config = dict(
    d_expert=64,
    lr_router=0.000372,
    norm_eps=1e-06,
    max_seq_len=1024,
)
Below are experts of layer 6 (counted from 0) of a mixture-of-experts language model. Rows are named router (the router's row for the expert), up (a neuron's input weights, with its number) and show model dimensions 80-159. Each number is 50 + 12 x the weight over its row's rms, rounded and kept within 0 to 99.
After each expert's rows: "mostly gets" lists some tokens that are sent to it at least half of the time. This comes from a sample of Wikipedia text that the model never trained on.

# expert 7
router:53 62 30 52 53 70 68 50 38 56 32 42 40 30 35 54 60 62 45 41 77 33 46 63 58 46 58 44 56 56 31 58 42 37 47 51 58 60 52 35 26 37 65 65 52 46 53 32 31 64 47 47 67 58 51 48 40 47 33 59 49 42 54 42 31 49 46 72 33 38 42 33 42 44 50 52 49 71 29 54
up0:45 36 51 47 55 56 48 52 60 44 31 54 45 54 37 57 53 34 39 51 55 64 57 38 55 68 41 82 56 28 57 28 46 46 66 70 51 59 49 27 65 44 66 52 25 46 57 64 45 43 30 57 57 63 55 72 60 49 55 36 66 35 54 56 53 58 51 62 33 67 64 42 48 56 76 64 45 57 41 32
up1:70 62 46 66 47 66 45 68 61 76 50 44 42 53 52 70 69 37 48 62 57 71 58 32 39 32 53 44 72 23 41 44 47 30 54 45 32 46 70 15 49 52 58 58 68 53 61 60 42 36 35 42 50 60 52 57 45 60 48 53 50 32 65 56 72 67 50 64 59 56 32 70 60 47 50 42 42 49 65 56
up2:72 63 35 38 42 63 49 52 62 38 57 67 30 48 45 54 30 58 58 52 70 52 54 47 42 38 51 56 42 41 63 62 55 48 56 64 71 51 37 46 39 31 45 64 50 22 65 58 50 35 57 39 74 33 46 70 57 75 51 64 53 41 53 44 54 59 78 33 58 48 43 29 38 46 37 56 53 23 30 36
up3:47 33 43 46 55 57 45 55 61 41 52 46 58 49 48 45 50 68 55 36 44 61 49 43 56 41 60 51 39 36 51 57 62 42 50 61 54 54 33 44 83 50 28 45 59 47 39 39 46 56 67 50 48 30 58 54 71 58 61 58 60 59 64 49 62 52 50 29 44 37 56 40 44 54 46 48 67 45 37 26
up4:40 65 46 57 45 47 77 41 62 50 36 50 67 54 49 65 43 50 53 48 60 72 66 55 43 37 59 60 36 73 39 61 32 45 33 45 51 48 40 41 50 33 66 36 41 63 57 65 44 46 33 53 32 57 57 53 62 39 59 54 43 55 53 52 55 38 40 66 33 36 67 45 44 55 65 49 62 47 52 56
up5:51 53 52 48 48 35 46 40 47 71 49 69 76 47 54 62 43 40 40 36 46 57 51 31 72 48 34 35 37 40 43 53 42 35 55 51 37 20 36 64 28 27 25 36 47 37 65 59 60 28 30 64 42 40 29 51 40 37 34 67 55 42 59 53 34 59 48 47 31 37 44 54 37 30 47 38 48 50 61 52
up6:48 58 38 26 59 30 60 43 38 55 46 53 62 56 54 58 42 40 50 40 48 68 39 29 28 36 46 61 38 58 48 53 46 47 81 47 48 47 41 28 57 56 54 36 35 57 56 38 58 47 38 27 50 78 31 52 11 34 52 48 46 40 48 44 40 47 57 48 50 43 50 68 58 56 53 36 46 48 56 47
up7:50 52 14 52 54 35 47 67 65 35 35 44 57 62 47 50 50 52 30 42 73 55 48 44 46 45 56 63 46 48 55 38 73 32 32 48 44 36 56 38 72 56 51 63 60 55 52 48 48 60 28 40 47 50 44 49 66 29 55 62 81 37 43 66 51 36 68 45 35 49 45 64 25 58 57 64 65 80 51 61
up8:45 54 67 49 51 62 64 56 44 58 40 62 38 59 46 53 36 56 43 51 23 68 54 31 58 27 49 40 68 60 40 38 48 72 45 65 44 47 36 42 50 50 64 47 46 25 71 43 62 49 46 54 54 52 72 45 77 41 77 20 45 46 43 34 58 53 46 71 12 49 69 46 34 48 54 39 39 64 47 54
up9:43 43 67 58 44 56 64 57 52 50 48 68 44 41 44 56 59 45 38 55 55 51 39 55 61 43 48 31 49 35 34 39 52 34 30 44 51 35 58 53 38 27 54 37 50 38 79 46 29 48 56 55 49 34 74 16 38 39 36 65 54 37 71 24 53 54 41 59 41 55 63 40 49 24 45 63 41 68 48 74
up10:48 54 43 38 30 52 64 25 48 41 48 50 50 44 44 63 47 80 31 44 60 55 33 42 52 44 61 49 52 85 62 39 61 49 50 50 21 52 59 65 49 68 47 50 63 76 57 50 69 52 53 40 46 52 45 43 33 62 66 61 38 58 53 54 64 60 57 49 34 61 66 35 43 57 39 70 44 48 40 42
up11:61 35 37 43 64 38 47 37 62 67 70 47 55 52 62 43 52 43 64 46 59 49 48 48 34 38 63 52 55 61 76 64 41 54 49 55 55 29 51 58 46 50 59 59 53 49 51 29 66 61 34 66 69 58 48 69 43 52 37 50 44 48 32 41 37 42 34 47 53 71 48 42 54 31 32 51 39 46 51 43
up12:75 45 44 46 20 43 33 32 64 26 43 56 43 60 57 50 40 53 48 46 60 62 69 50 54 49 50 49 69 54 37 41 31 42 76 64 54 47 44 34 60 47 43 43 41 56 43 26 37 47 48 58 63 47 40 58 35 36 44 44 59 21 42 61 67 39 59 60 45 48 66 56 43 51 66 40 55 34 37 44
mostly gets: " number", " None", " Route", "umber", " Highway", " William"

# expert 30
router:53 61 59 71 28 54 61 38 47 57 46 45 49 40 37 35 52 39 64 45 54 51 58 62 55 46 41 47 50 51 50 60 57 61 39 28 57 49 46 56 59 53 61 61 40 30 58 36 39 29 37 58 47 55 49 57 38 74 26 60 39 48 69 38 37 74 56 64 28 42 47 51 45 65 42 30 69 63 43 64
up0:36 46 55 75 74 51 49 41 53 54 38 64 47 47 43 51 39 41 57 51 53 65 46 48 57 49 44 19 47 42 37 58 34 28 55 42 50 47 59 51 49 49 53 62 56 26 54 57 56 42 45 57 48 56 49 71 46 45 41 41 68 56 41 46 36 73 58 54 14 32 48 50 48 58 60 56 48 75 48 26
up1:37 41 64 57 40 22 65 45 44 59 59 45 36 56 71 68 62 58 57 67 59 59 62 55 42 59 36 47 47 57 62 71 44 62 37 67 58 48 40 63 58 46 64 41 55 57 60 61 41 41 46 41 61 61 44 68 40 30 35 60 45 61 61 53 62 76 55 61 45 60 40 38 46 36 50 63 44 65 44 77
up2:51 35 38 45 48 49 61 49 41 51 31 59 53 49 49 44 31 63 75 47 56 31 70 46 49 54 52 43 48 67 59 47 61 65 38 55 37 74 43 46 69 58 56 32 40 58 31 42 40 44 34 53 52 45 49 52 62 52 49 65 72 41 51 48 52 43 46 60 60 51 53 50 54 61 57 42 48 52 52 55
up3:43 51 50 47 80 61 55 66 38 48 63 52 46 54 28 47 55 32 38 28 45 64 61 32 53 42 33 46 46 71 42 40 66 44 31 56 35 57 68 41 52 40 46 33 45 52 50 46 08 70 29 57 64 38 64 38 38 47 45 62 62 41 52 79 50 69 61 60 27 54 60 63 53 65 48 63 59 63 51 58
up4:63 41 44 67 51 45 64 55 46 37 50 47 39 39 38 46 44 36 49 53 41 66 52 67 41 30 41 11 41 52 63 41 49 40 62 43 51 33 47 45 59 55 41 52 33 65 52 43 66 50 51 37 38 45 40 50 59 48 27 43 56 37 48 57 59 41 47 49 59 27 53 41 60 39 56 53 66 53 54 63
up5:38 49 62 66 32 37 56 63 57 53 44 53 42 45 29 32 41 41 56 66 52 47 47 37 57 49 31 35 48 49 35 56 54 75 47 42 50 41 34 49 68 45 42 59 43 52 50 44 48 46 57 57 33 47 65 20 48 49 66 74 50 66 59 53 51 52 38 53 70 45 46 58 69 54 29 44 34 39 72 52
up6:60 67 60 38 54 72 37 47 68 72 45 42 50 46 50 69 27 70 43 47 55 54 53 44 57 33 37 50 69 33 45 49 63 65 45 27 24 49 37 45 47 41 39 53 39 37 82 52 40 62 42 73 38 51 65 52 71 50 45 29 50 35 58 25 42 42 54 63 45 19 61 52 38 46 64 66 37 35 34 63
up7:46 39 49 65 46 49 45 54 42 89 49 57 38 82 72 52 60 45 37 26 54 50 48 49 44 54 45 50 37 57 46 39 64 59 33 55 71 42 51 42 47 46 44 37 46 39 50 69 72 60 36 46 52 38 69 35 59 58 54 24 56 28 55 56 57 64 71 57 39 42 66 40 45 49 48 59 51 65 55 47
up8:60 46 39 66 54 62 64 52 50 46 55 53 31 51 51 33 82 72 48 57 39 60 47 57 45 52 53 55 54 41 58 43 35 58 44 52 48 51 57 42 54 75 83 56 50 53 59 28 17 49 37 25 47 63 38 43 37 52 39 77 33 49 47 50 43 61 77 57 33 53 60 59 40 39 47 57 52 50 34 43
up9:70 62 57 61 41 30 41 39 57 50 45 57 40 43 38 60 45 34 40 58 38 58 52 35 47 41 60 33 67 46 57 35 57 56 19 29 44 55 31 65 53 31 30 57 31 37 44 63 51 42 46 55 40 64 55 34 43 35 50 54 38 46 53 44 61 44 51 57 69 42 56 32 65 39 35 52 33 48 72 48
up10:35 43 33 36 45 19 48 51 36 57 64 46 46 62 45 53 51 43 46 73 53 26 70 60 29 51 38 48 38 58 25 37 55 67 41 47 54 55 47 27 83 54 38 41 44 62 71 52 46 74 46 42 59 44 62 48 59 54 47 47 68 46 42 57 55 63 47 23 71 49 50 46 34 37 25 48 51 42 49 59
up11:56 38 63 60 45 45 65 65 47 38 47 37 27 75 35 42 54 78 60 77 76 75 60 66 64 49 35 61 45 72 40 37 56 53 52 51 66 63 34 24 40 46 59 68 29 59 49 46 49 44 45 55 61 47 47 48 61 57 59 45 70 38 52 47 55 58 55 50 55 51 49 62 39 46 74 45 37 56 38 53
up12:47 38 49 71 51 37 42 46 50 46 34 36 50 52 59 45 54 51 49 46 42 41 52 41 25 72 62 47 61 23 41 54 39 73 41 43 55 38 50 40 57 52 63 45 51 78 43 55 67 49 58 44 58 57 59 45 38 36 64 73 55 49 24 52 51 53 66 50 65 42 42 47 40 59 32 35 65 60 73 55
mostly gets: "teen", "0", "9", " million", " seven", "7"

# expert 29
router:69 43 53 76 50 62 34 29 50 60 56 58 39 67 62 40 56 62 65 38 50 50 61 48 60 55 31 59 41 45 38 69 49 43 55 54 68 39 60 67 48 35 42 51 35 72 55 32 65 49 55 64 68 58 48 69 63 51 60 54 24 41 46 27 53 57 37 59 63 39 41 63 54 40 57 37 69 75 60 65
up0:54 49 31 35 65 51 65 75 69 58 39 54 61 63 54 44 60 41 36 47 49 40 58 48 37 70 36 49 52 63 62 48 57 50 42 48 58 43 52 40 52 43 42 43 48 51 53 50 44 49 47 55 42 36 43 43 41 38 60 35 44 63 59 54 69 64 59 54 59 43 61 49 41 53 50 49 71 36 49 34
up1:62 38 52 59 66 68 47 39 66 47 51 41 52 64 47 61 49 36 34 35 56 48 69 40 36 49 55 41 69 30 37 36 62 33 34 50 50 22 43 52 49 37 56 55 51 62 39 24 58 54 50 58 52 51 80 57 47 51 58 65 34 34 70 48 51 50 55 61 45 59 58 53 45 65 47 51 65 55 44 37
up2:47 32 53 51 64 52 71 46 48 46 43 58 54 58 46 45 50 46 24 54 50 69 61 51 56 53 32 80 39 27 78 63 61 58 55 47 60 23 32 44 59 52 45 37 44 70 44 38 56 59 79 68 59 47 55 50 34 56 40 45 53 36 52 77 64 28 37 31 52 67 50 40 40 40 47 41 58 50 66 41
up3:61 59 78 59 59 60 52 45 48 55 43 49 34 47 48 44 56 43 77 36 83 68 61 24 50 51 43 57 61 34 58 35 41 74 42 68 33 19 44 47 69 60 53 49 41 54 46 38 61 64 41 46 48 30 51 38 37 60 58 49 31 57 46 32 32 48 42 08 48 39 39 30 61 35 48 56 58 59 41 63
up4:36 33 57 56 50 47 56 61 40 44 47 57 34 35 50 64 66 61 64 53 35 61 52 77 69 75 57 61 44 19 61 65 55 47 50 46 33 47 54 60 27 36 19 40 09 30 56 59 53 57 50 71 47 56 42 47 58 47 46 43 41 64 56 51 53 39 49 64 29 53 66 25 41 35 38 53 44 50 62 47
up5:42 37 34 40 34 47 52 31 55 47 56 58 34 49 58 47 55 43 56 62 54 53 63 49 62 42 46 56 46 45 68 47 37 76 57 30 76 44 55 43 57 45 51 39 51 66 52 41 65 47 52 38 46 69 51 40 71 50 49 49 70 37 55 47 61 42 53 56 61 39 68 56 35 54 53 44 65 53 39 53
up6:47 42 57 62 64 66 51 48 30 37 65 60 42 64 55 56 63 47 44 55 30 61 75 51 49 51 52 37 59 43 42 65 58 39 47 57 56 49 79 56 57 44 45 53 48 47 66 71 50 49 53 35 41 75 51 42 22 61 60 73 57 57 50 25 33 44 44 44 37 55 55 30 46 39 47 32 47 46 55 29
up7:70 57 37 23 39 72 32 49 62 36 81 33 58 36 66 37 51 40 36 77 39 67 47 62 52 53 61 71 55 37 39 72 48 63 46 58 36 68 60 59 51 72 41 45 50 36 33 35 39 48 49 47 67 56 62 20 41 58 43 66 71 53 61 46 47 49 38 47 41 49 41 51 56 50 40 42 57 41 49 44
up8:58 58 75 49 40 60 45 12 61 52 51 67 62 89 28 57 64 39 59 52 48 38 62 60 56 65 50 50 50 40 58 45 44 55 44 41 63 37 48 25 57 26 46 31 54 51 55 68 63 51 65 26 54 44 43 41 56 59 38 39 27 38 40 44 71 37 50 55 42 63 43 60 68 40 38 55 58 37 68 41
up9:42 45 55 40 38 53 33 59 36 48 37 52 45 52 56 38 38 53 55 41 58 63 44 40 62 66 51 55 61 45 58 51 46 65 67 51 58 53 61 76 02 59 38 52 45 49 72 42 41 80 45 56 63 41 42 50 58 70 76 61 61 45 57 44 47 36 52 32 55 33 63 57 57 44 49 43 42 65 44 40
up10:50 53 38 43 43 46 38 35 77 53 43 58 66 51 72 50 62 56 41 38 67 56 69 24 40 63 53 59 51 49 51 31 47 58 50 38 40 48 44 39 53 49 67 63 36 49 60 52 56 63 42 42 53 51 75 41 33 44 62 59 49 42 42 44 51 69 55 51 49 50 62 56 57 62 47 39 61 58 62 40
up11:48 45 51 27 48 46 45 27 61 35 55 53 48 50 56 38 41 53 21 38 44 61 52 50 50 52 46 51 85 66 53 55 66 69 59 47 35 59 54 48 58 49 51 62 66 65 52 62 62 52 53 52 61 48 49 48 50 41 41 56 43 51 58 69 59 35 23 41 62 51 49 34 32 25 32 55 40 58 56 42
up12:60 67 36 45 68 42 42 40 38 63 53 34 58 65 44 53 45 42 56 39 32 28 70 14 47 29 87 57 50 43 77 41 47 58 65 25 61 38 36 47 53 56 55 43 58 69 45 29 70 50 41 42 68 56 31 28 56 52 35 39 33 65 37 45 60 29 55 53 50 49 41 45 49 53 69 63 54 44 35 60
mostly gets: "ic", "ian", " MF", " Apps", " senior", " Christian"

# expert 5
router:67 41 71 66 59 42 34 67 42 48 68 38 50 56 64 49 60 49 75 50 61 62 39 56 46 52 65 67 25 43 31 35 44 55 47 38 57 52 35 47 60 45 41 55 67 42 46 31 54 40 44 54 44 42 84 53 62 43 37 67 45 57 44 66 66 41 37 31 68 74 43 65 60 38 35 35 41 52 54 60
up0:48 56 37 52 64 50 54 40 66 61 40 50 68 60 55 35 48 60 57 63 49 55 42 59 64 42 43 23 46 57 55 49 58 43 42 57 38 44 28 66 55 57 51 41 65 75 49 44 43 32 48 43 56 51 55 76 69 48 32 55 65 58 56 64 46 50 40 35 24 59 45 53 49 52 47 47 57 63 56 56
up1:54 54 35 67 64 68 33 47 75 56 66 59 47 52 53 58 60 58 51 55 73 37 43 57 36 37 36 47 24 64 41 54 37 60 38 67 50 50 46 61 65 46 53 58 52 50 51 38 54 59 53 56 42 41 73 37 44 61 37 44 36 44 39 67 39 45 53 40 61 80 46 58 66 57 32 39 48 38 52 35
up2:58 39 68 37 58 67 58 37 42 61 50 40 52 78 29 44 41 46 47 42 45 54 44 35 39 34 32 49 38 57 60 44 64 56 47 65 46 26 26 57 56 75 64 46 62 70 41 53 74 34 39 55 62 29 61 58 38 50 46 63 42 60 49 74 67 66 40 57 58 59 54 43 53 49 46 33 43 67 54 63
up3:33 34 43 60 59 57 51 60 45 49 33 52 46 60 59 51 66 47 74 38 67 55 49 43 51 54 66 50 60 29 24 41 59 61 41 54 55 52 42 55 30 57 52 44 70 46 47 65 40 33 69 59 39 33 26 49 54 63 26 61 40 35 72 71 59 39 42 53 60 51 46 40 54 39 26 56 40 56 23 36
up4:59 45 44 51 58 63 41 66 52 49 71 42 64 50 44 26 58 61 59 49 53 49 59 60 50 65 34 50 33 36 59 40 51 56 49 49 43 42 42 57 34 39 44 47 55 44 58 40 38 41 58 31 31 56 54 56 36 63 61 49 42 53 22 58 68 39 46 52 64 48 46 43 55 59 46 40 26 88 60 05
up5:54 38 41 41 43 42 30 40 43 57 46 38 48 74 35 48 52 48 31 51 81 59 81 27 50 42 54 45 52 27 27 27 57 49 62 58 62 67 51 32 45 59 67 23 61 37 48 67 58 36 42 44 53 60 51 46 50 52 49 58 32 51 55 44 56 50 68 57 54 56 52 40 48 55 43 34 47 44 51 46
up6:51 36 54 37 40 42 42 33 52 36 40 43 41 56 30 46 51 50 73 38 42 55 56 42 67 57 60 40 66 26 54 45 39 48 46 63 39 52 40 21 54 52 36 54 49 42 53 47 48 51 65 48 67 48 66 49 50 59 43 59 36 79 52 69 39 25 72 47 65 48 27 39 67 58 63 57 45 41 44 38
up7:47 51 65 55 59 61 50 58 71 44 55 68 61 51 35 66 55 44 42 43 74 80 44 43 54 51 53 65 35 53 43 36 47 51 39 54 45 56 49 52 61 33 57 67 28 46 48 40 59 23 47 57 57 74 63 45 53 46 60 36 45 40 55 40 38 56 42 49 49 47 45 48 65 62 50 72 51 17 52 26
up8:60 49 45 45 58 64 36 54 46 41 25 64 30 54 40 58 54 75 43 50 53 50 58 59 74 54 38 66 48 29 20 44 38 41 61 72 55 50 41 43 42 37 46 48 44 43 30 49 36 60 49 44 50 68 58 54 41 41 61 45 49 53 56 43 42 53 69 56 57 59 59 50 62 46 47 32 45 40 43 39
up9:63 45 62 39 51 58 67 53 38 40 44 40 50 63 50 45 46 63 46 62 41 65 69 41 51 32 38 62 75 50 56 30 49 58 29 48 52 26 33 36 41 48 48 47 52 42 37 58 50 37 29 40 50 38 69 46 48 53 49 55 39 56 44 56 60 42 47 62 46 54 56 73 58 56 33 60 57 34 46 40
up10:61 45 74 58 59 61 43 61 61 74 45 49 44 55 44 69 42 55 78 48 58 57 53 40 55 45 63 62 69 50 64 40 58 41 45 42 64 45 31 59 46 71 46 66 63 47 58 58 52 37 51 57 32 57 53 59 54 58 36 30 57 56 28 49 63 54 44 49 46 66 32 40 54 44 55 40 27 81 36 52
up11:60 67 60 32 75 52 53 48 52 50 49 55 45 41 62 56 31 34 64 58 61 68 29 55 58 33 49 46 65 36 36 67 39 63 65 54 55 29 68 56 40 68 31 62 75 43 41 61 58 52 58 44 46 37 58 63 57 55 33 66 58 33 25 39 58 36 51 38 57 85 72 47 37 32 49 57 38 46 36 57
up12:58 38 37 66 32 57 49 58 51 29 43 48 56 52 44 52 66 46 58 61 68 60 64 15 51 55 59 31 43 46 63 53 48 40 57 33 40 57 56 27 77 31 50 39 66 58 51 45 74 49 54 47 48 39 34 50 38 44 51 67 32 48 35 45 57 36 35 13 60 52 47 45 46 53 30 44 57 44 62 34
mostly gets: "ij", "iy", "š", "j", " Kal", "ä"

# expert 4
router:22 52 54 59 44 63 30 51 53 36 77 40 55 59 59 60 52 44 66 44 41 49 61 45 43 65 73 63 57 40 35 37 61 33 36 30 48 40 61 57 50 58 39 59 39 49 68 44 46 49 55 77 52 45 61 64 59 24 54 62 35 51 43 37 59 24 58 60 40 52 58 49 42 55 45 38 63 27 56 38
up0:36 47 53 33 49 47 44 39 45 44 66 76 59 59 58 54 44 57 50 42 64 47 68 59 57 44 50 37 75 44 42 48 62 54 55 57 46 37 64 43 60 31 57 47 32 56 19 47 56 61 39 50 55 53 54 32 26 44 60 68 45 55 63 58 60 32 60 64 48 33 54 65 38 75 55 48 69 37 66 50
up1:68 65 45 48 48 67 31 57 35 55 39 52 60 69 47 38 39 62 65 41 45 59 55 47 40 72 52 64 36 62 40 53 54 59 62 59 52 62 46 58 42 41 42 56 31 68 45 65 52 55 43 44 45 69 62 47 36 50 44 46 46 61 51 54 67 46 68 58 30 44 43 36 62 49 45 31 54 30 61 30
up2:38 44 57 52 61 37 48 52 58 46 38 56 50 44 42 46 33 57 57 34 57 37 53 37 53 40 47 58 52 51 28 39 56 55 62 35 66 52 58 32 34 53 52 62 50 54 58 64 45 23 55 44 51 61 31 49 58 58 39 42 61 31 51 68 64 46 60 37 40 48 57 47 62 31 48 67 40 39 43 31
up3:37 47 54 34 36 53 37 42 78 50 40 48 60 62 60 43 33 61 56 29 62 56 48 51 31 71 57 32 60 37 23 49 50 74 33 51 59 46 39 44 80 66 64 32 48 37 56 56 50 66 37 57 68 61 26 53 45 35 48 44 41 42 48 53 61 73 50 55 53 65 47 66 62 72 52 54 44 60 58 30
up4:49 48 35 31 52 44 48 64 31 55 69 62 47 48 37 50 60 50 58 45 43 54 42 47 56 39 51 57 52 56 42 52 73 44 41 60 49 56 53 58 56 37 47 41 50 68 67 46 69 42 53 48 44 60 42 37 39 66 54 42 66 53 35 60 49 55 64 46 41 51 53 69 49 55 58 47 61 45 76 22
up5:34 37 44 56 47 55 43 45 73 55 65 51 59 50 57 52 56 50 51 46 42 55 57 33 56 48 59 70 47 40 44 08 54 53 24 61 54 37 22 68 34 56 47 63 63 56 49 54 53 38 40 63 51 44 79 51 51 30 68 63 41 58 44 41 33 38 47 77 51 63 39 54 37 46 67 43 33 42 46 42
up6:42 54 38 54 58 31 62 37 52 44 30 51 55 37 55 34 35 50 44 45 67 65 45 35 59 60 54 59 29 41 65 59 33 19 34 43 51 51 49 29 70 39 57 64 46 42 59 60 57 24 44 40 53 48 44 50 53 47 33 52 43 36 51 39 69 30 34 49 48 53 52 37 41 45 50 49 68 44 47 56
up7:37 41 56 51 48 71 50 42 57 44 69 55 41 56 57 49 53 49 41 58 33 23 72 58 44 57 38 49 48 34 58 32 36 64 44 24 46 47 33 47 42 63 35 47 54 69 52 59 62 61 53 52 63 66 46 43 51 73 47 40 65 43 46 58 69 42 68 41 40 56 48 60 49 34 45 40 39 45 63 41
up8:60 55 42 63 32 45 45 41 65 35 42 36 50 46 37 45 37 41 53 52 49 62 42 58 59 42 53 63 49 69 53 51 37 55 47 39 58 62 67 57 52 67 24 49 33 72 71 33 61 55 49 54 80 51 34 49 58 48 35 67 43 29 39 40 55 24 71 38 57 32 63 33 43 50 69 44 51 38 60 39
up9:45 48 46 35 54 64 48 22 40 23 45 47 61 76 50 54 65 68 60 59 32 49 59 49 67 45 59 66 50 35 64 57 39 53 59 46 68 68 28 33 35 59 56 42 68 48 38 53 39 41 64 63 76 48 57 56 62 50 36 46 50 34 62 76 66 61 45 38 47 35 49 65 60 36 47 55 66 68 56 54
up10:34 67 57 43 37 49 60 41 61 56 43 47 53 45 21 41 42 43 57 34 42 51 57 52 58 43 51 50 56 47 73 54 32 47 43 47 50 61 39 43 41 53 52 49 46 48 55 43 82 31 25 20 46 51 59 64 40 43 48 50 67 84 60 33 56 38 15 50 43 55 61 44 33 49 50 64 37 23 37 26
up11:42 67 53 35 69 70 67 75 52 44 52 59 32 49 65 67 25 65 49 42 55 64 41 49 46 46 72 61 62 51 53 64 49 55 55 80 47 38 67 40 78 50 44 59 41 48 70 58 51 21 44 34 27 51 38 67 58 59 49 52 58 44 28 34 47 45 55 48 58 63 53 55 30 42 55 29 37 53 66 43
up12:40 30 60 60 50 75 61 49 62 43 67 38 59 54 39 59 49 41 62 48 49 58 54 32 48 59 50 58 65 56 43 59 64 37 50 45 52 40 51 58 78 57 60 53 65 56 63 43 59 48 53 57 54 80 53 50 55 58 59 39 39 43 47 53 41 40 31 62 53 49 60 34 59 72 40 64 54 50 42 35
mostly gets: " David", "ić", "hn", "mann", "sson", "ović"

# expert 26
router:41 48 54 57 31 70 64 42 64 62 30 34 39 69 35 39 49 63 50 59 53 63 71 38 38 49 52 43 55 35 39 33 48 37 20 68 38 51 46 45 48 45 56 53 49 34 49 48 46 41 53 35 35 55 37 71 63 46 57 33 51 54 61 71 36 43 61 33 43 39 28 32 50 68 66 55 46 21 35 60
up0:50 56 55 58 47 56 49 50 58 61 58 47 57 62 43 32 55 48 69 76 73 52 48 33 37 57 67 69 37 57 33 32 68 39 44 66 66 59 45 47 56 58 48 72 59 47 67 64 38 48 38 32 44 39 56 40 62 59 46 60 55 46 31 44 36 55 56 46 58 37 55 54 42 43 56 64 25 50 73 53
up1:57 57 49 50 37 57 46 58 53 44 43 58 54 41 51 49 57 40 58 36 39 58 49 54 72 55 45 45 77 27 45 66 55 30 52 58 44 74 55 30 72 68 57 39 65 38 53 41 57 53 39 35 53 49 24 67 50 59 52 46 63 56 60 48 42 54 72 57 59 60 38 54 74 59 51 69 45 61 40 51
up2:49 52 41 29 67 67 58 55 57 65 39 45 63 44 49 48 39 58 45 43 81 52 55 60 44 60 41 32 63 51 52 64 29 46 29 47 64 60 49 31 48 42 50 63 51 51 65 53 40 49 44 62 33 44 47 43 75 32 48 77 46 40 48 52 40 41 71 21 64 43 53 37 55 46 38 54 22 44 62 24
up3:35 55 31 79 52 53 49 53 56 53 20 44 55 52 52 66 51 80 65 72 49 53 64 50 41 31 61 51 58 29 66 48 49 36 54 40 68 37 59 47 64 39 77 60 54 46 39 48 47 51 62 34 43 50 59 58 75 55 50 22 20 63 40 51 49 52 50 59 52 55 49 60 48 47 71 39 48 32 54 36
up4:41 61 40 67 39 46 46 50 49 53 56 56 57 41 40 45 53 49 61 59 41 55 47 52 55 59 29 41 64 50 62 32 35 48 40 41 49 54 73 52 46 39 69 71 51 58 31 55 67 37 47 36 54 55 64 59 74 49 42 46 45 77 52 58 62 64 41 58 39 45 38 70 48 41 61 48 47 24 36 53
up5:54 33 48 71 49 52 73 22 72 72 37 55 51 45 42 56 36 72 57 29 51 40 71 43 39 40 51 53 67 45 47 53 44 50 30 63 61 61 48 35 73 46 55 42 44 77 43 44 49 51 67 50 53 38 50 66 49 52 46 48 44 46 58 53 31 54 41 31 41 49 50 53 38 57 46 52 43 53 57 41
up6:61 37 60 71 71 43 55 31 77 59 68 40 60 44 34 44 33 62 38 62 46 48 40 56 47 73 51 44 53 42 57 57 52 42 62 47 20 53 43 79 48 49 38 62 51 73 41 29 37 39 49 57 41 63 41 47 50 31 50 23 75 48 60 46 53 44 44 53 50 36 59 62 60 65 27 57 56 37 62 56
up7:38 49 61 30 40 67 76 44 58 34 55 48 53 44 48 44 59 42 42 68 47 67 44 50 58 56 63 73 24 61 32 46 57 38 46 62 52 35 57 36 52 32 41 62 52 50 48 52 53 57 71 64 54 63 48 43 57 50 60 46 27 58 54 46 43 62 43 43 56 55 49 42 52 52 54 37 36 45 37 49
up8:40 51 47 35 52 65 66 79 60 57 42 37 66 50 36 57 53 52 37 32 52 66 61 24 49 45 60 38 35 41 40 71 51 46 55 51 56 42 40 38 41 24 42 40 62 42 49 33 55 56 62 65 29 68 37 42 53 31 36 44 35 50 52 50 36 41 37 52 66 37 46 52 58 53 48 48 51 50 66 55
up9:33 46 60 57 62 54 57 30 48 35 48 82 43 40 61 66 45 40 41 64 42 56 67 51 74 48 44 56 50 36 79 53 55 52 43 68 53 59 43 71 39 39 39 51 58 47 29 45 47 58 48 49 52 36 66 58 42 31 61 52 45 71 58 38 59 65 63 47 48 60 62 29 39 43 52 46 55 41 46 47
up10:57 44 45 45 40 48 28 39 65 37 53 38 51 56 37 63 49 44 44 51 51 45 71 50 48 40 43 58 66 48 41 46 26 44 34 67 43 54 27 44 54 51 60 42 65 38 42 41 44 47 46 53 45 43 42 42 51 51 41 48 62 40 62 48 33 33 33 30 53 47 46 37 52 61 52 55 33 39 54 61
up11:60 81 57 67 43 64 59 43 49 41 59 34 49 47 36 45 47 45 67 52 42 50 54 62 25 53 48 36 59 61 58 39 40 37 14 43 49 54 34 50 45 47 39 61 46 33 42 45 58 44 66 34 38 31 46 50 69 54 42 33 37 51 72 50 71 54 49 61 62 29 43 38 45 56 57 62 45 52 57 44
up12:60 44 36 46 67 36 58 38 45 44 63 15 46 40 42 44 50 55 52 64 57 35 34 64 62 61 59 78 66 62 37 35 30 42 52 55 54 53 44 58 36 52 29 59 65 69 25 64 37 45 54 46 57 57 49 44 54 64 72 46 74 28 54 58 45 47 51 38 65 39 66 47 56 49 59 39 50 43 60 51
mostly gets: " School", " government", " Army", " Party", " Minister", " Award"